From a checkpoint of a small mixture-of-experts model trained on Wikipedia.
Experts: 32 ReGLU neurons an expert, 8 picks a token.
Below are experts of layer 3 (counted from 0) of a mixture-of-experts language model. Rows are named router (the router's row for the expert) and show model dimensions 0-127. Each number is 500 + 50 x the weight over its row's rms, rounded and kept within 0 to 999. Numbers have three digits each.
After each expert's rows: a language model's description of what the expert responds to. This comes from a sample of Wikipedia text that the model never trained on.

# expert 53
router:518522526541510567487532617539466411485495491574474501507540430499532514527486538694459576514493498487530525443543432476460479506523562461415560546575493495531543460474476506437490485487460458530518571442507592491380516549460582448459503528462471552459417412497474539480581523601509398502543555414512526520501450470562522471510455491543443431594467471581551500524431557455521443462447
Description: Mid-word letter pieces. Short consonant or syllable pieces inside names and rare words, like k in Nitkowski, ub in dubbed, ili in Tassili.

# expert 43
router:551545506550541564457565552549502476442548507497431495514555432453525547549457562573471579517492561459519468439549437442436437537562462429467553537556550466530498427435515442472534520492412458569527598475535553455464459577423472455447546557472533561440433487478554555450414518562532500536533568425476518521562431425561450516420449439505486445567456538567542453536440566462418445485547
Description: Word-initial capitals. First letter of names or words after space, bracket or quote, such as S, D, N, B, and ann in annually.

# expert 30
router:455524537535571592474526500523509503468545529514452515483538476431526565580480516615530610522466562491492449427533458454426434523553510426491459543566527459444523436430555487511518511505426491624581566493566523528456476569461442457442557510493453539460408494582634592453488503572458473485515583469458466482532481432502437583488466456419522477586501472504522443504453542468428488555559
Description: Spaces, commas, word starts. Blank spaces, commas, pipes and opening parentheses in tables and prose, plus first pieces of words such as un, ex, d, int.

# expert 22
router:542532403569555575453590561528480452466540494502451495517545467445511545544477581520445560549476541515608417441527443460436508529553475445451581519459547426534551426440469480424510458471447475548505575464532518427508487580434493431469518549438565547448439413428541541442453491570522474563580547414500529605527435441539494499481450467533510447508476530501501445558456566453444455526580
Description: Mid-word fragments, sports terms. Inner pieces of split words such as umb-rell-a or Berke-ley, plus sports words like team, player and Position in infoboxes.

# expert 6
router:557553497547540559454568569553504430445541507499432477512552441455531549553450563548455575508488558473537446432557435451441437542562461443464561530584550432528481439435513451472532530488443447565526583474523564444476455583434462452451552541459533564440440463476561554458437558560538529567546573420485485514558424436550457502475434452513466460534457543565525454544440572451414459472538
Description: Word-internal syllables. Middle syllable pieces and prefixes of longer words that take suffixes like -ation or -ing, such as refer-end-um, Post-col-onial, sub, def.

# expert 58
router:551546475555541559463554556547509462444549534518436482521550425444546552556460567552473574539500561485546460440549439442421430548564466442467560540531555442525479435433466441487530489481434447558538584476539545457467477571427462452450545534484553562436454477468560553452407535557527527521535570429477546517565428433555447510410450450516480454569453540555531436543443553458411456503567
Description: Head nouns and modifiers. Nouns and modifiers after the, his or a, such as first, life, years, career, University, plus table headers like Position and blank cells.

# expert 40
router:557555513545551565455554558555531459456556516505436500521540434446533558555454568547472578526505559475539465437545446444424411537564474425473577534548554451513475441438491444484530500489420454543551585466547569453446470577436458454439544539479539563445443489470568551453407534552527521541546568426492537523561438426567449516438448463533483449544451530562541439541450561467416455515559
Description: Numbers and statistics. Numerals in tables, dates and measurements, such as 8, 20, 80.64, plus PD in population-density sentences and some adjective or noun starts.

# expert 17
router:542554463550538552451569566548518450444550528527434485509543438456535552557444563562458575525504560462547448432551437442425437544566473431460559532544551463535482437445518443470514510487429457558560592473529567456471460568421469451438545549470557561439441500480558553448425534553523507576533566438489520532561437442570448524422446444512461459536457544545527460548443556454425439504557
Description: Function words, word completions. Mostly of, the and and in prose, like "as a result of"; also word-final pieces completing words, like under-standing.

# expert 42
router:536554448508535532481531531529456409451572509506472451519523400463557534517445552549456537495399596566475437451537466366464397578588473465491528529535535470481437485479538459513491503499440482559528513551441555479479506572393486488462535545540525525457519430475623534475481572537459524558510588497444514391562480449500461485436464459477452444515530513606500457497459510462368451459539
Description: Table cells, line ends. Spaces, line breaks, pipes and numbers inside tables and infobox dates, plus some mid-word pieces, such as am in dynamite.

# expert 9
router:567551448530525529532545546523515457465543532576454510484525420471524562537480570565460575546433559577465471423535464459410531563577487446527536506537530500501449475459505442429502600506451471595577599447518478493494477555426448512450543545517535562464451443528581543457436477500529537476509568415483507440592465444522451454382461438518526428603511555553511487533478545492406448495586
Description: Table cells, names, dates. Table pipes and line breaks, common first names, month names and function words like in, was, and, as in Born: April, Thomas.

# expert 31
router:560559483556543563459544556557518461446553519501433494505550422442526551549462557536469558527503566481541460429553427450420424533574475434472571536553564456521480438436487430465548515493427459561549582467541556451439459578422473464443538554467531558441440472486555551456426522547529515536537574432448521514576435425558447534422444469531474453556462538560525465540445557463428436512546
Description: Table cell openers. First tokens in table cells and list entries: country codes USA, FRA, year-start 20, New, University, and spaces before numbers.

# expert 13
router:573536494543537552445574535538488432453548476555445490496543449460530551555467577581451577511470530482547446447563444456423431534585469441435591523560541475518465448427526449485492524492421472556546609466532542456407465570424485463442537575454553571445441499465519541452449530502524514544567556429483555543551451441510462482427448447497500429552463552549560483555455558459464453470590
Description: Name-initial consonant pieces. Capital or consonant pieces beginning or inside proper names and rare words, such as G, N, Z, ov, k, Padgate, Gurindji.

# expert 4
router:460546535523570537474578592577488468476548496517431467498555411441510572476469549564457536492467532489559497490561522423410363562541490438520584555473536517477426452490488459581557495445448467583508557386512500422535516586473521481449516547460495559480448506516596558447446547572504487528483551481495463531502430481517481576422447417545478438516460581558534455531442583496420462492518
Description: Word endings, openers. Final pieces of names and words, opening parentheses before dates or authorities, and line breaks in lists, such as Warr-ington, (1994), Vergè-s.

# expert 32
router:500581480530553536478515508567582545468570564463445531561553426430604582548423538454511580551443553448527432405532472461480387563548468492498541530500572456556554486497525442523528536447437461498594569446571474513488464519485431466449535505472572525440510520496558547502511523452567562569591548463534532483556477447542452459465462449567476457480446528576609494561509545461475448532581
Description: Table and list punctuation. Pipes, dashes, colons, bullets and == heading marks that structure tables, infoboxes and section headers, often among numbers.

# expert 25
router:555555479543538565457562555547499425451547493553436468513539452455526556547456564539456565527484549479545448432559442446425435544556459437458571536531550432527480441440495454449523519499435464576513599462528579437472480576428476443442550552467538558442428498461562551444423530585529510550537571430480501516566441438557444495449455465519459467558448543552526437545438562453432455483558
Description: Name and word fragments. Mid-word pieces of names and words such as or, al, in, man, plus common words like William, local, public.

# expert 1
router:566553458550536558445574549555542457450563535536447481511541418439525552562441573531438555514460565492555471445555439465414416537561467441454564533537538439524502442440499431502524482471454452543543608464529530454468460581443456464440541545461545566447466476480538549454452526557536536511546559423481465535550422433546433521416440447548487435565471534550530491540449564450409452529554
Description: Numbers and word endings. Two-digit numbers in coordinates, percentages and tables, plus in after place names and word-final pieces like es, s, ques.

# expert 7
router:552556488557549553452568546557536463450550515518441509498542437446527566551451560539445584530505568485529467446549442452414435554559469432473557539548558448521503433440494441484531513470434448544506599487553556452453465574446449458442542538471560558444454474472552552458439541540528519530555571434492516516575420427549448519398439455518474450553455534560533467541439558459392457507571
Description: Dates and table numbers. Two-digit numbers such as day-of-month, century digits 19 and 20, ages and times in tables, e.g. July 14, 1:38.

# expert 56
router:555562493547546566450555555559514456447548526514442470506548428452537555557457574546458581514496560480532473442545436436417430550568461434473569535561560447523499440439515433468527524498433454559532587487540549451480453578438458462438542542482560564442458449469566560452414537548532505530527576429478514527560438423549453514441443457515482462539451525562539449534441569456407452511560
Description: Function words after verbs. Function words following a verb or preposition, such as in, for, to, the, by, that, plus word-final pieces like (dist)ributed, (Out)standing.

# expert 51
router:553554507555539563459558569546515457444559539494428488514539431443531554559457569544485575516519563481536458440551451453435413539563466435478582527541551466530478440439500433482538529478434451555531592482543554439442462579423448452456550545488563563446450493464551552454413524557531507549533566428489510534564428439548455530433447459518480460562452534556534444545440562453409460490562
Description: Spaces before years, periods. Spaces before years after in or between, sentence-final periods, and verbs like is, had, noted after a subject.

# expert 20
router:588556568534509477471525587554544515467537513477388469504501414462512557546431536629477549472523584442560462432517467499539360527544424467437581502507550434475514512409474502410523492454430476500527545456539494520483478609419473520420546551487520534481431489413504542486477533554500491581445545489560534427577501488565507458513449484527451453469475521533444452559464556511419436468570
Description: Infobox field colons. Colons after infobox or list field labels such as Born:, Website:, ERP:, plus assorted word pieces and initials in prose.

# expert 49
router:527538440557544553450544587553505395449536480557452492529546438454544541558473557533473550471457552448542456438548433446480431535564451438450559562456538417508502440419501453472521516494446460550506567461546562440478483557430470445434541557475510561451443506475539540437457512560555500544533559427487556590536438419576462495448447459549448451549452530550541497542431563452420452448588
Description: Mid-name syllable pieces. Inner or final syllables of names and words, such as o in Nintendo, ate in Padgate, ay in Friday.

# expert 52
router:536562486548549553464557553550521442443557534504433473514550438444548562554449576546474562540506557476549458440550442444428407552559475429467569529546556446516480439432508449458522512485423460563532583485535526455465467578411452461447542538489550564444442473473557547455400527545520505544526567434492516523548431436570440516416443465515467450560457558557531461539443558460404452507540
Description: Copulas and prepositions. Was, is and are after a subject, and prepositions such as in, at, during and under that introduce a phrase.

# expert 23
router:496565533497546536480571548555551511475558580498472451508553465433559554555451564491485563545479549439542459437557442449498432561567448460482544515543558515547536484440550432400565522464456449555568519479565462473522430534426427466446563562461555566447482504484534561488413553499565558506568552441439485480550416457565412515474445454525475448487444553598563465567474529440444423454516
Description: List and layout markers. Layout tokens such as list dashes, table pipes, paragraph breaks after periods and section heading marks, as in taxoboxes and infoboxes.

# expert 10
router:556548519547543558451555550552523428445547515509434470525538435439534557556457572559480572517523561467549464425548432448429438531575452438459557538543551441538487443431507442475536509488437452570538593485529566461457465579439469446446559529478538562446451483455562545454419547557516530542537568430479511508562417433541450511426444462510483443548461536549534430541438551454418453515562
Description: Participles and quantifiers. Past participles and content words before a preposition, plus quantity words, such as caused by, killed in, total area, several, many.

# expert 61
router:546547502545540562450557579542527465447551530510434490511541429441525560559451567547477573523501564476547462432554439447425410547572458443472567537550556461531454442437482444465538511503427455550513595474529545453456462576425459454435556528473539562447441471470561554447419510548522525546541570430489525528562443432543447524413449466524489446552449529548526444547439560451417457493564
Description: Prepositions and articles. Function words and, a, with, of, to, from, between introducing a noun phrase, plus LaTeX symbols like = and frac.

# expert 50
router:541456493514536555465515521509467396472584535589444550528517501488506526553465636570463552497498537443540445471534415436456431557590488442468583514441534445528424468476474503562468550564458481559581539508558510488409508579481457456460476520558513537430508495516533555451451461611471576526437558384491516543570446448569448538438435435480555424487519546509516463500442584467459493489538
Description: Numbers and date pieces. Digits, spaces and pipes inside numeric table cells, months in dates like 1 January, and middle pieces of split words like (fem)in(ist).

# expert 59
router:514603344497556474457596512560541535468561495487442545473553428465496533592441569429551569469546525524436478456538452477403512527525472474468473439544570505531418412528433443542466452514443454524529620532537581423499480569490539473452536550444438588456513443552533558467538461516542503475530558455504497556472469377491426493468460483529510488479481443537548466532433557451546520488537
Description: Numbers and measures. Digits, units and table pipes in statistics and census tables, like population figures, percentages, km, m, plus place nouns like area.

# expert 5
router:517528406546512515509557537521555492487533465573466528498525471476540489532498524503529519567492536529551549493484427482378403502499535483486541514421550367531386484459427467544539454444442476475519545589518533485520459560478556455474550491557570542464494489439553544491358524564535451532574557436559583419575410450541540456447485546578533495430428550519506412524472542476430445524558
Description: Category head nouns. Nouns heading organizational or topical phrases, often in tables or headings, such as season, team, Party, League, career, album.

# expert 45
router:558510478545529559454534508550475529449549502526452489471539466480575586525458572502460549497466539471583490442527432427464529526575470400497589524501525457518523439434498452486506522544428458521565542446562589496427508577383485509460486518474512548460459447464545546450417517621508499545544594415512477425581403418482452547464498428525459455478502492577582449527394547476455473500565
Description: Clause links and pronouns. Relative and clause-opening words like that, which, who, when, sentence-initial He or It, and numbers in long digit strings.

# expert 47
router:547556493550540547440556560555514445448552516549428501516538441445531554557451569547467572525494554488536467428550452447425400547568453436475570526539553445525472445435512437493539506495422449579521587482536532449465466575422463448441545552482550564438447485483547554455427516583522529526544569430472536540574428436562457525449446465488475449531456544561533447545442556458413457481553
Description: Capitalized word beginnings. First pieces of words, often capitalized names or title words, like War in Warrington, Bur in Burlington, Out, University, pre.

# expert 44
router:557547486553552553451553558551520458445550515527438475510544422461530555558459572558460573524514570468550471436548445445419420545562468432471579533522546445514493436443498435479532505478428451556539590469534547457485468575440453467441547539479551555445452482479562557451429528560524514543541571435468544528566434433576437496427445455521482453562447539550537463546436555455401445497557
Description: Year digits and places. Century digits 18, 19, 20 beginning years in dates and tables, plus place and country words like United (States), California, Chicago.

# expert 12
router:560551495542533554442555560552499421450542487536436460518538439450539543548452568569454572516510558493548493441550439448427419540569474427461555540540548448539459435447506454476534497488440450548543593481548552451489461573431455454446541537490549556445452507460562564456420554576533511563529562432473536557562428434543454513454450456542482467566469539560523435537448558453421455476592
Description: Word endings, adjectives. Suffix pieces that complete a word (-ational, -ical, -ism, -iving) and adjectives after the or a, such as first, national, final.

# expert 14
router:526545489548539567457562578553510451451555499518440479523547424459527560550442561564455564520454560477560457433556426458432426530569450432461570530554549458526517442431535441464531499488449459559555579471541526445462448570417454444444546557466534558443454502452548557445416522545547514548524564435472527533575435432556460490426445449531484458528450535557532463539439559454407457476535
Description: Capitalized word starts. Capital-letter first pieces of proper names, acronyms and headings, such as War(rington), McC(ormick), S(UNY), plus the w in www.

# expert 54
router:552554494550542565457567550543532443449546523521434462498538428446536563556460576562469569514495561476535472438555435446410410547562463430471559538554553448523465444430504441479529523487432460559531590484526558460451463575426464463449556544488560561441453486481565559453419536553516516537524571423479505534565423438554446528432444462504493450545460537547536456544443551455424449488573
Description: Prose prepositions and verbs. Prose words after a noun or verb, chiefly in, numerals like three and four, and verbs or participles such as caused, left, won.

# expert 2
router:554547502545541555458568563557507450448556510511436478506546427443515560556460560576465570527498569478529460434549434445425412542568459439469563531547555459534473431433505432489540516482422449558534587485534537450457467583423464452456550532472553560443434473473553557455431538555537518530547569425505492521564426428557452526432444468515482457572454529562531458545447562457433461493565
Description: Verb and noun onsets. First pieces or whole forms of content words in running prose, often verbs before by or to, such as sponsored, caused, rel, dis.

# expert 62
router:583546443563530560457544543548520495446543531490425493515538447432557550564456567536485570541524570505547488451561446439412418549576473435479581540532554450517460431455510447485503512475414460549501572490548502453492482569422459463430564548498533561442458435456577553460415517544528508523553573421476526530566416422538456538418440483508477457545451510546543453556448546458426448531568
Description: Career and school nouns. Biography and sports words such as school, University, Career, season, first, who, Most, often in headings or infobox fields.

# expert 35
router:457511557542481538513542544516478508453542546531471464485461448444460550561460499558524575448541570443523396446543467452388462540529425401469603571553545476549492452426549444474481579516468495542550585463486571504383490542487470490468548582506572539464510433565517527483407547569526574472553514474546450632522458448526478556444448513564439441500481568545512497503500548456465484583551
Description: Prepositions after verbs. Prepositions and articles following verbs or nouns in running prose, such as of, for, on, with, plus past-tense endings like -ed.

# expert 38
router:423535393550529555461555523523467450474516501509471486507517488475568514509506519495514546564567523508544481512490448479425494509506493462462563549464544379527519458441453473484559461468409475520428593575520556501516470575532464458443504524554543524456456451462567542491448608561455421402550546455547569553506458451607545539419457457566429435502464596545447500548397532457425421551567
Description: Nouns before colon or of. Common nouns ending a label or phrase, followed by a colon or of, such as name, family, Synonyms, record, production.

# expert 46
router:562563492552551566467571585551518474441552500510428507507534433448541544552462558554453570519492562487548456444545433452429424533563472429469572526542554441531486444435490431463538508483433453557503578483535551462473471579442479445451538550483546566441456489484565556441390515551537509563535572422481522522558440427567436511442442459511482435556456548557548469550451556453425440507559
Description: Articles starting noun phrases. The and a after a preposition or verb, starting a noun phrase, plus same, different, similar, part, this and it.

# expert 34
router:550546484553542564447569551555517463442540509510436501501541427446521553560459559551456574523521562478529435445547441441401395539566469427476563532537550460523481442431491441475530534508427454548527588480554540450469466573428455445445555528492556564452440480476567556467416525558536515519545563433506507546567424432543448531427445446513495451539456544555536465550436558455414460489559
Description: Verbs after subjects, table cells. Main verbs right after a subject, such as was, is, won, scored, elected, plus blank spaces and numbers in table cells.

# expert 18
router:526491502551493580517547607534452405471518488486416580465545425470504486539469500469458596524581555465524477451525479487504514515558462446450538516606531452575435447463471434576521543443492480518576493515520568488435443533427452464462522551428413538465479600404541541448506607526524494401585531482457462513578485475631462541467466457438531492506480503531500454550485544467459433443577
Description: Capital initials of names. Single capital letters or first fragments opening proper names and initials, often after a pipe, parenthesis or the, such as P-adgate, C.J.

# expert 37
router:546555474555538560455552550554513452435551524500433485505544435452539545558461567568465577522496568477534466434564432425427434530578465430470571529529559465535483435435485447486535500510444453551517595486530555459452471584428458453444551542465552564443439489468569554443441519553524524557535573426483524514577433437551449534422440459526485453543442545537527469550437565456412452499550
Description: Conjunctions and list joiners. The word and, commas, and spaces before numbers joining items, plus words like men, women, head, assistant, combination.

# expert 29
router:549553498556544557452555562549525443451553518494434473522541431442528549566454567551453574508493562468547452434550441435430440541567454434472575538539549450532506434438502435475530517487427460552533582462539538454474464580427472448447541551478551556443441462473559549451422535571537522546531572432473526522564431427550454520446456458530475450536449534564542450551438561450419448498567
Description: Naming and defining verbs. Verbs and nouns about naming, founding or changing, like known, named, create, establish, plus the New of New York.

# expert 48
router:533554477552543556452567543554533470444560499503429484526547431432542556547450573535473591525512561471531464424557447441426431545562464434479567528542552450531473444434488439471534507481433454558528590478539549456456467574440474459436559525477548548450442450456562555452447512556537533534539571439484562551572436440561458513425452444537468451522453545550538444552443560450408451497561
Description: Infobox fields, months. Month names, years and field words in infoboxes and election tables, such as Born: March, Discipline: Political, High School, former.

# expert 63
router:553544491544546566452551561556518457449549516506438483510535428454528537560454569575478577518507567474555469435551434445427425544562459436474575534541554448535490447445508447463523510480425455568543591480539556447461467577430469451449549544477547561442443472470560560459406533558526525573523571425464536539569430440560452516447444456515479451520452546560546454547440557457439444504551
Description: Content words and suffixes. Adjectives, verbs and suffix pieces like -ing, -ed, -ated, -able, such as political, converted, popular, deleg-ated.

# expert 60
router:509543569533512531426424528534520472425551497548497493473493413465501590526474588558459531498517548502434557424574503401417460493545469433520572520477538577501447458402454414461531439501467464615536524451547559516467419549419476437559589548546531502455479507403534510421498566525587458513452588452499545491551449435526530548480472485413415467502467546558489451485436525474470438481503
Description: Numbers and name starts. Year and date digits like 19, 20, 1 after spaces or parentheses, plus opening pieces of names such as Ber, Bur, F.

# expert 8
router:511505553547548568472566541527477431463504536540450474479472422443499604592456532492408547486504553470498505468537455432423463525533434431482586558594545519454425430445474483516489601500444470503604558473509611515477525587498496456468546594538556546455458451545545530466431473568523490518531561439516461547570435437502438497470473470505521513504429536568435571505429547460417463568570
Description: Prepositions before phrases. Prepositions starting a phrase after a verb or noun, mostly of, in, for, on, by, at, plus sentence-initial In.

# expert 15
router:581549449560518573458508562539500442462523483485429498527529474464544537569460568497417578507523522422533458462563448451424384524535429433439559528609534469511527447451488476514521475515430456565469547450535538440453499563433502463421523544466474569447416511494552537441478509584493464471536571417441520521518420447544448478418467490501445512594477464547473471534429555452399433420531
Description: Capital word-starts. Opening capital letters or syllables of names and words, often foreign, such as S, Sh, Ch, Kh, Del-hi, Ro-PS.

# expert 3
router:568524495538515544410555581536494419472512444563449441535529461472493534542467566556435520543511522492566514442559459498453463531522482439433605541507526432509577454450508476416512496502466478548468558444512568416483500569433500445458501555446488560462433403464532534467393508636536489574528547403507440592569440489542484483449457488544468455551474569540541496533433551448443454410475
Description: Mid-word name pieces. Short lowercase word pieces inside proper names after a capital start, such as McG-ill, Car-rie, Br-est, S-uman.

# expert 41
router:558551489548540546446555564550514458450547513521439464516542422448533553555453573577452554531463568478540463438559430452427401547568456429459554538546555447524485436436499444504530500490438452557531597472552545449474459578435469457444545550479535566447430466472566546449434521552535526569544575440462538520563439435556453524441445457531484455543458531555520455548446561455404464498525
Description: Word-final suffixes. Suffix pieces ending words, especially adjective and noun endings like -ational, -istic, -ion, -lect, and the decade s in 1980s.

# expert 26
router:554554501551550556456548562555509449450543533509435487518541437452530564553457573563469570530478563472537450433543439440426407545566459444462551535546550444535494437440499455483533513501419455557537590477539550450456466572420474455443542547469537567446442465471559561447430521575521522548522570436500509533559431435563451519420449453540477450534456533562534441552448553459412450506561
Description: Spaces before table numbers. Bare space tokens before digits in sports and score tables, plus minus signs, dashes and mid-word pieces like mut(ations), g(host).